Below are experts of layer 2 (counted from 0) of a mixture-of-experts language model. Rows are named router (the router's row for the expert), up (a neuron's input weights, with its number) and show model dimensions 0-63. Each number is 200 + 40 x the weight over its row's rms, rounded and kept within 0 to 999.
After each expert's rows: a language model's description of what the expert responds to. This comes from a sample of Wikipedia text that the model never trained on.

# expert 8
router,156,251,174,235,179,215,222,131,182,221,110,200,212,240,132,237,257,154,264,139,187,255,244,215,183,260,216,167,127,208,176,162,210,150,229,227,246,231,246,199,248,163,236,129,267,196,157,141,187,182,112,148,169,211,200,218,177,176,179,203,166,154,242,220
up0,205,253,168,259,146,197,272,184,149,181,226,234,186,109,210,209,205,190,222,236,246,116,230,211,225,248,144,191,248,206,158,149,205,234,237,217,266,192,167,118,156,205,203,212,130,167,254,225,316,215,204,213,236,194,145,228,234,104,275,151,217,269,203,196
up1,240,200,172,205,256,256,193,222,176,183,184,245,160,174,150,230,171,196,163,187,221,227,170,227,218,250,175,246,173,224,196,219,266,234,252,114,189,209,162,216,188,237,181,185,192,166,180,183,182,259,144,251,227,196,179,227,239,168,302,188,164,114,191,230
up2,186,196,202,213,224,214,151,217,191,182,230,207,216,183,131,184,192,185,180,216,208,182,189,172,216,138,153,198,306,129,217,133,207,160,200,158,148,206,132,205,148,168,181,257,243,228,199,181,163,217,230,199,263,157,143,202,263,241,226,228,231,221,132,158
up3,276,192,171,210,169,254,112,257,194,212,250,238,195,153,218,262,174,258,158,290,234,204,182,254,214,145,221,188,258,101,159,195,207,159,235,200,232,225,238,194,202,198,141,165,232,176,254,215,251,179,150,127,216,152,200,155,238,157,248,188,208,165,129,213
up4,175,265,163,221,233,184,203,181,187,254,215,243,193,178,156,128,161,171,335,219,155,192,249,287,236,144,170,235,236,131,215,330,132,148,258,223,187,156,153,193,262,224,140,155,232,189,164,265,242,183,243,233,231,167,164,209,198,305,161,291,223,242,123,227
It responds to: Determiners before nouns. Articles, possessives and quantifiers opening a noun phrase after a preposition or verb, such as the, a, his, their, several, another.

# expert 27
router,229,190,228,218,259,153,172,217,193,212,254,188,198,184,235,188,174,245,239,230,290,161,174,258,179,239,219,192,251,127,227,187,216,159,237,189,213,148,278,209,165,106,130,304,235,228,148,205,148,197,194,158,241,146,210,214,188,202,235,226,157,220,168,130
up0,235,169,212,172,213,193,215,198,179,150,213,204,259,186,267,164,200,211,118,162,202,180,199,253,198,152,230,225,260,239,183,162,184,217,198,163,233,183,182,183,279,232,227,200,200,135,206,229,152,167,227,245,130,179,179,173,161,140,160,166,222,149,252,241
up1,166,238,212,222,177,273,196,157,167,167,165,283,177,153,195,156,230,172,163,248,187,250,210,210,204,219,222,215,250,229,203,171,217,204,238,268,152,219,146,269,183,147,144,190,197,203,189,222,147,190,229,181,211,186,238,131,146,220,135,196,179,209,212,262
up2,227,221,148,254,96,231,198,208,171,195,167,174,188,192,157,206,193,198,169,96,227,196,207,286,198,183,223,244,155,195,222,141,144,213,186,187,113,169,186,259,161,166,222,190,179,234,260,111,238,300,242,198,227,209,191,176,161,210,78,245,219,202,232,206
up3,201,213,98,253,239,161,209,226,183,154,159,194,177,213,165,284,166,180,261,212,217,155,127,235,205,154,214,149,226,309,152,204,201,155,243,202,182,215,184,195,215,209,153,166,259,135,238,284,215,150,151,205,228,182,226,158,217,234,277,179,224,256,210,206
up4,186,251,134,202,174,219,271,175,176,184,185,228,222,221,227,213,170,201,216,228,197,294,162,167,223,220,261,227,145,178,224,210,128,176,190,199,190,290,187,166,300,285,241,173,175,148,261,235,194,154,181,104,207,223,130,133,220,182,239,217,220,260,174,208
It responds to: Opening parentheses and dates. Opening parentheses before years or conversions, and first digits after dashes in life spans, as in (2005), (73 mi), 1877–1953.

# expert 3
router,157,203,198,220,235,199,214,197,210,203,248,168,253,197,222,261,200,242,181,188,214,153,200,260,169,264,130,241,195,133,244,263,262,224,172,265,139,144,208,173,250,251,166,247,223,165,126,235,184,206,199,191,155,172,205,237,190,129,261,264,175,187,165,132
up0,184,222,154,160,221,187,197,147,194,267,244,178,106,188,201,235,187,190,196,179,162,166,176,168,220,129,155,157,217,285,150,183,211,157,198,261,171,250,171,221,148,163,195,243,121,209,242,206,257,223,180,122,259,223,235,230,236,220,153,148,151,207,211,211
up1,231,250,246,236,162,179,212,193,169,191,139,237,211,239,186,259,197,191,184,229,162,192,173,242,212,182,240,135,242,200,187,123,162,186,171,195,182,195,258,188,189,208,182,196,195,218,197,80,310,149,213,188,184,289,163,190,236,195,142,156,195,260,174,189
up2,195,239,227,194,186,211,160,188,197,147,184,190,202,205,257,215,260,103,269,175,136,196,209,185,279,195,179,272,236,201,215,225,65,167,183,250,241,226,188,110,211,227,227,197,214,201,195,218,184,169,187,249,188,151,141,151,224,242,89,276,219,261,211,204
up3,184,267,186,249,194,229,231,227,245,214,207,187,173,170,238,246,200,140,236,137,256,173,160,191,222,209,174,184,180,181,168,237,154,209,194,142,123,212,172,275,191,233,252,140,260,244,231,208,197,212,234,225,231,207,176,192,240,179,250,106,198,212,245,202
up4,255,242,153,183,195,207,178,178,232,130,174,202,144,174,136,209,216,184,200,206,223,166,119,190,199,133,248,271,235,191,131,156,176,199,210,188,195,209,255,177,269,169,189,257,165,200,191,121,227,167,163,127,205,195,145,153,163,169,221,207,229,217,187,227
It responds to: Space before numbers. The bare space token before a number or symbol, after at, in, colons or table bars, as in at 06:00, $, £, °.

# expert 28
router,222,182,193,193,191,225,139,212,192,190,195,143,199,235,171,304,198,197,217,208,141,162,174,242,202,226,151,135,206,187,234,191,208,181,169,139,237,135,192,219,138,240,257,162,154,148,219,181,250,235,153,167,141,125,195,256,164,243,193,206,205,210,149,190
up0,224,205,225,215,201,220,260,179,135,271,140,204,175,248,258,220,280,250,255,193,213,238,209,200,199,199,240,195,214,167,231,150,160,162,218,170,217,192,185,194,173,150,182,117,228,209,246,213,195,162,186,162,258,170,165,183,264,138,209,181,198,190,201,177
up1,221,227,215,236,210,227,200,209,197,209,182,246,190,158,210,229,166,219,226,218,245,190,237,255,240,149,116,239,248,186,197,189,171,206,180,89,234,232,123,181,182,170,263,231,128,258,167,206,182,177,244,202,201,180,128,175,278,169,229,136,167,219,213,271
up2,264,220,123,218,185,246,147,194,145,179,232,171,219,217,184,228,247,324,167,94,200,196,208,269,165,131,262,212,194,247,248,132,215,159,235,218,231,187,189,183,231,216,214,139,196,226,176,168,223,297,168,153,167,178,133,189,222,174,166,223,132,189,219,247
up3,202,240,165,228,218,243,176,184,181,174,78,195,147,149,195,187,152,199,240,203,187,195,185,217,183,223,181,240,238,243,198,236,178,152,202,268,185,206,165,128,207,188,202,287,216,195,191,268,237,196,154,161,198,218,181,164,210,195,205,167,203,242,246,279
up4,165,211,125,187,225,227,186,186,194,202,137,250,167,212,118,174,251,201,217,230,207,171,171,177,183,212,246,281,227,192,247,93,161,241,234,281,236,253,227,227,209,152,85,164,233,217,164,189,221,243,154,175,304,205,170,165,156,180,184,221,201,224,236,189
It responds to: Title and name words. Capitalized words inside titles of shows, songs, institutions and offices after The, such as World, National, Night, Late, Prime.

# expert 10
router,133,226,222,226,213,216,254,92,203,167,263,183,224,204,208,177,171,137,175,175,175,201,220,119,196,160,233,254,112,244,259,214,190,142,176,242,300,190,207,177,196,249,253,239,133,189,132,226,198,183,159,256,198,222,222,185,139,172,245,230,160,141,178,220
up0,215,236,162,196,254,256,191,243,194,163,227,201,181,275,177,204,188,134,224,226,211,232,203,163,257,211,161,230,177,163,195,187,185,262,218,168,175,227,188,172,279,122,189,212,230,240,172,220,171,247,215,240,179,139,127,171,161,234,191,187,170,226,306,222
up1,222,255,153,226,240,198,232,260,167,168,187,193,241,182,251,291,195,90,229,150,204,203,200,240,236,168,251,319,178,183,254,188,156,200,232,214,198,242,151,223,267,246,209,198,170,159,246,253,179,203,167,210,203,234,205,220,139,217,242,186,223,183,203,252
up2,227,283,186,217,142,297,269,131,154,118,212,219,190,239,247,285,267,183,235,172,165,187,172,206,195,226,240,236,169,240,152,255,195,183,225,155,241,187,103,167,222,209,233,230,180,221,168,191,226,332,169,163,183,196,208,201,154,184,161,222,188,155,157,248
up3,255,246,165,150,153,171,198,158,250,218,222,276,211,243,198,223,235,208,213,133,112,145,213,269,290,178,196,216,179,219,228,263,193,266,219,215,248,202,132,196,271,250,239,223,207,191,187,178,152,242,169,156,233,255,180,196,199,167,103,245,198,150,206,250
up4,179,237,239,246,180,149,219,204,218,200,164,200,177,112,100,242,211,230,172,196,233,265,147,234,186,125,189,166,245,156,212,190,257,185,229,155,216,219,243,247,144,222,205,161,219,192,145,166,224,201,228,205,253,254,233,47,269,200,117,217,231,174,168,233
It responds to: Headings and table separators. Wiki section heading markers (==, ===, ====), heading words like Career or History, and pipe separators in table header rows.

# expert 31
router,198,181,189,161,217,96,214,198,163,216,208,190,177,255,182,223,161,213,132,279,239,167,233,137,215,177,184,181,234,185,234,190,158,222,186,152,192,154,219,252,240,211,164,134,171,175,223,225,221,124,189,183,171,241,198,225,175,315,214,276,211,236,263,211
up0,241,219,192,274,152,197,142,230,150,229,187,187,197,176,189,211,223,146,272,211,206,229,265,260,304,193,151,167,205,173,201,219,208,195,177,184,213,195,162,162,208,176,163,161,201,241,250,279,183,210,183,165,188,194,160,206,159,202,179,149,273,192,226,207
up1,199,247,185,233,175,230,218,205,175,170,190,210,189,169,262,242,219,208,205,154,249,187,210,195,129,237,241,237,270,187,182,179,212,187,220,260,194,187,251,210,242,196,184,216,251,188,116,205,180,227,94,242,173,195,171,119,228,235,216,226,244,198,236,140
up2,249,223,244,201,229,221,239,243,155,167,210,213,227,237,251,184,241,155,212,276,222,211,189,173,237,218,175,301,182,164,181,150,223,124,176,252,163,160,200,117,184,242,218,215,161,190,176,159,189,206,105,137,197,190,235,208,171,180,258,237,237,259,192,287
up3,204,265,236,200,156,206,228,156,143,192,154,232,138,166,165,152,263,170,195,191,201,272,182,194,209,190,244,258,161,202,196,245,209,187,186,156,190,206,210,219,180,241,187,159,212,223,147,185,211,216,210,210,171,227,226,211,177,270,262,196,293,242,165,197
up4,225,247,226,185,231,186,214,165,198,176,209,205,121,217,155,198,154,232,190,214,226,153,128,195,200,123,228,239,99,252,104,167,230,238,194,172,214,219,231,204,296,201,254,197,204,246,245,273,210,217,152,179,267,260,244,183,258,132,265,184,185,254,245,201
It responds to: Colons, equals, foreign particles. Colons in infobox fields and times, = signs in page titles and taxonomy sections, and particles such as de, et, la, vs.

# expert 15
router,219,185,164,264,259,241,218,234,213,165,108,256,237,197,213,104,232,148,259,241,164,166,175,143,252,126,220,237,224,207,218,193,177,204,275,236,183,193,192,218,220,156,183,202,225,220,242,156,174,154,190,202,199,172,210,139,210,132,220,147,218,211,162,222
up0,243,220,182,219,168,211,245,204,205,218,215,246,193,136,235,217,256,125,209,205,173,215,253,203,210,146,151,155,172,187,224,238,214,151,244,191,194,256,252,161,262,177,225,156,215,258,136,176,185,215,132,181,236,145,157,196,112,227,137,198,211,133,242,155
up1,173,219,176,174,208,174,273,120,144,148,230,171,170,212,173,233,176,174,191,205,270,168,259,187,218,116,244,207,157,235,175,195,200,189,217,189,196,244,128,220,170,181,274,187,156,202,141,165,246,252,215,199,241,216,217,185,191,228,231,251,220,197,240,243
up2,170,214,207,243,148,223,266,182,189,109,127,176,179,197,187,196,152,229,164,188,220,181,156,190,225,153,218,201,214,188,255,270,245,168,213,233,130,176,175,223,180,170,167,191,223,193,250,225,222,297,236,224,191,250,165,211,129,203,185,213,269,231,143,235
up3,189,205,203,246,187,196,164,187,180,211,170,184,187,170,312,193,236,259,135,205,160,211,217,284,209,143,170,181,195,161,217,246,196,214,212,225,156,158,223,188,210,196,179,96,189,202,259,267,265,201,119,161,166,255,199,118,87,201,183,169,273,162,163,245
up4,180,237,162,195,180,195,223,164,190,276,117,200,207,280,205,232,154,191,186,123,179,179,150,219,239,270,210,213,227,186,221,272,173,212,264,174,236,223,217,181,221,191,207,202,252,179,210,169,219,222,163,210,247,168,261,157,251,201,235,264,214,209,161,141
It responds to: Mid-word consonant pieces. Short consonant-led fragments inside rare words, surnames and scientific names, such as qu-ant-um, fus-il-ier, Kac-z-marek.

# expert 30
router,197,181,191,158,229,154,170,227,214,136,230,130,224,158,243,174,177,187,122,228,243,174,226,225,145,268,230,145,169,113,186,230,231,225,175,164,210,167,193,166,193,321,181,214,243,203,203,238,206,182,215,203,156,142,175,302,281,189,149,169,195,176,256,120
up0,180,231,213,283,198,210,172,246,142,171,204,187,202,138,234,206,276,171,201,181,220,213,154,180,225,264,220,132,157,209,170,182,162,196,304,229,202,187,286,246,237,181,238,181,95,243,272,217,211,261,183,96,243,171,152,208,176,213,233,250,181,216,216,164
up1,174,173,138,249,226,241,143,153,162,183,204,207,255,171,204,217,213,168,218,162,181,230,230,178,245,214,227,250,268,288,198,193,213,236,213,213,208,230,156,157,164,161,205,172,152,232,231,162,258,238,138,195,165,178,174,163,157,211,249,182,257,157,118,183
up2,206,248,233,225,185,199,226,214,168,180,229,233,199,178,204,287,270,195,223,266,142,248,206,181,188,199,234,196,149,245,121,247,163,135,234,178,183,167,144,149,205,202,264,155,205,246,235,219,182,243,192,179,200,234,226,208,261,219,298,219,144,257,173,213
up3,245,269,184,240,209,234,212,165,180,182,232,229,159,154,192,213,219,249,167,168,240,238,211,232,238,223,170,213,182,212,243,195,193,140,204,213,246,200,170,171,176,177,245,222,216,279,238,172,156,241,160,200,220,248,222,203,137,194,196,239,191,191,196,208
up4,170,212,243,305,115,221,172,176,181,169,175,246,192,225,197,245,242,132,218,252,172,247,153,206,264,222,194,162,171,134,213,223,161,125,246,286,125,259,214,220,194,219,166,197,199,236,205,257,209,231,214,261,165,160,229,179,185,190,215,205,251,175,199,225
It responds to: Table numbers and percentages. Leading digits of numbers in census and statistics tables, after bar separators, with percentages and km, as in | 1980 | 285.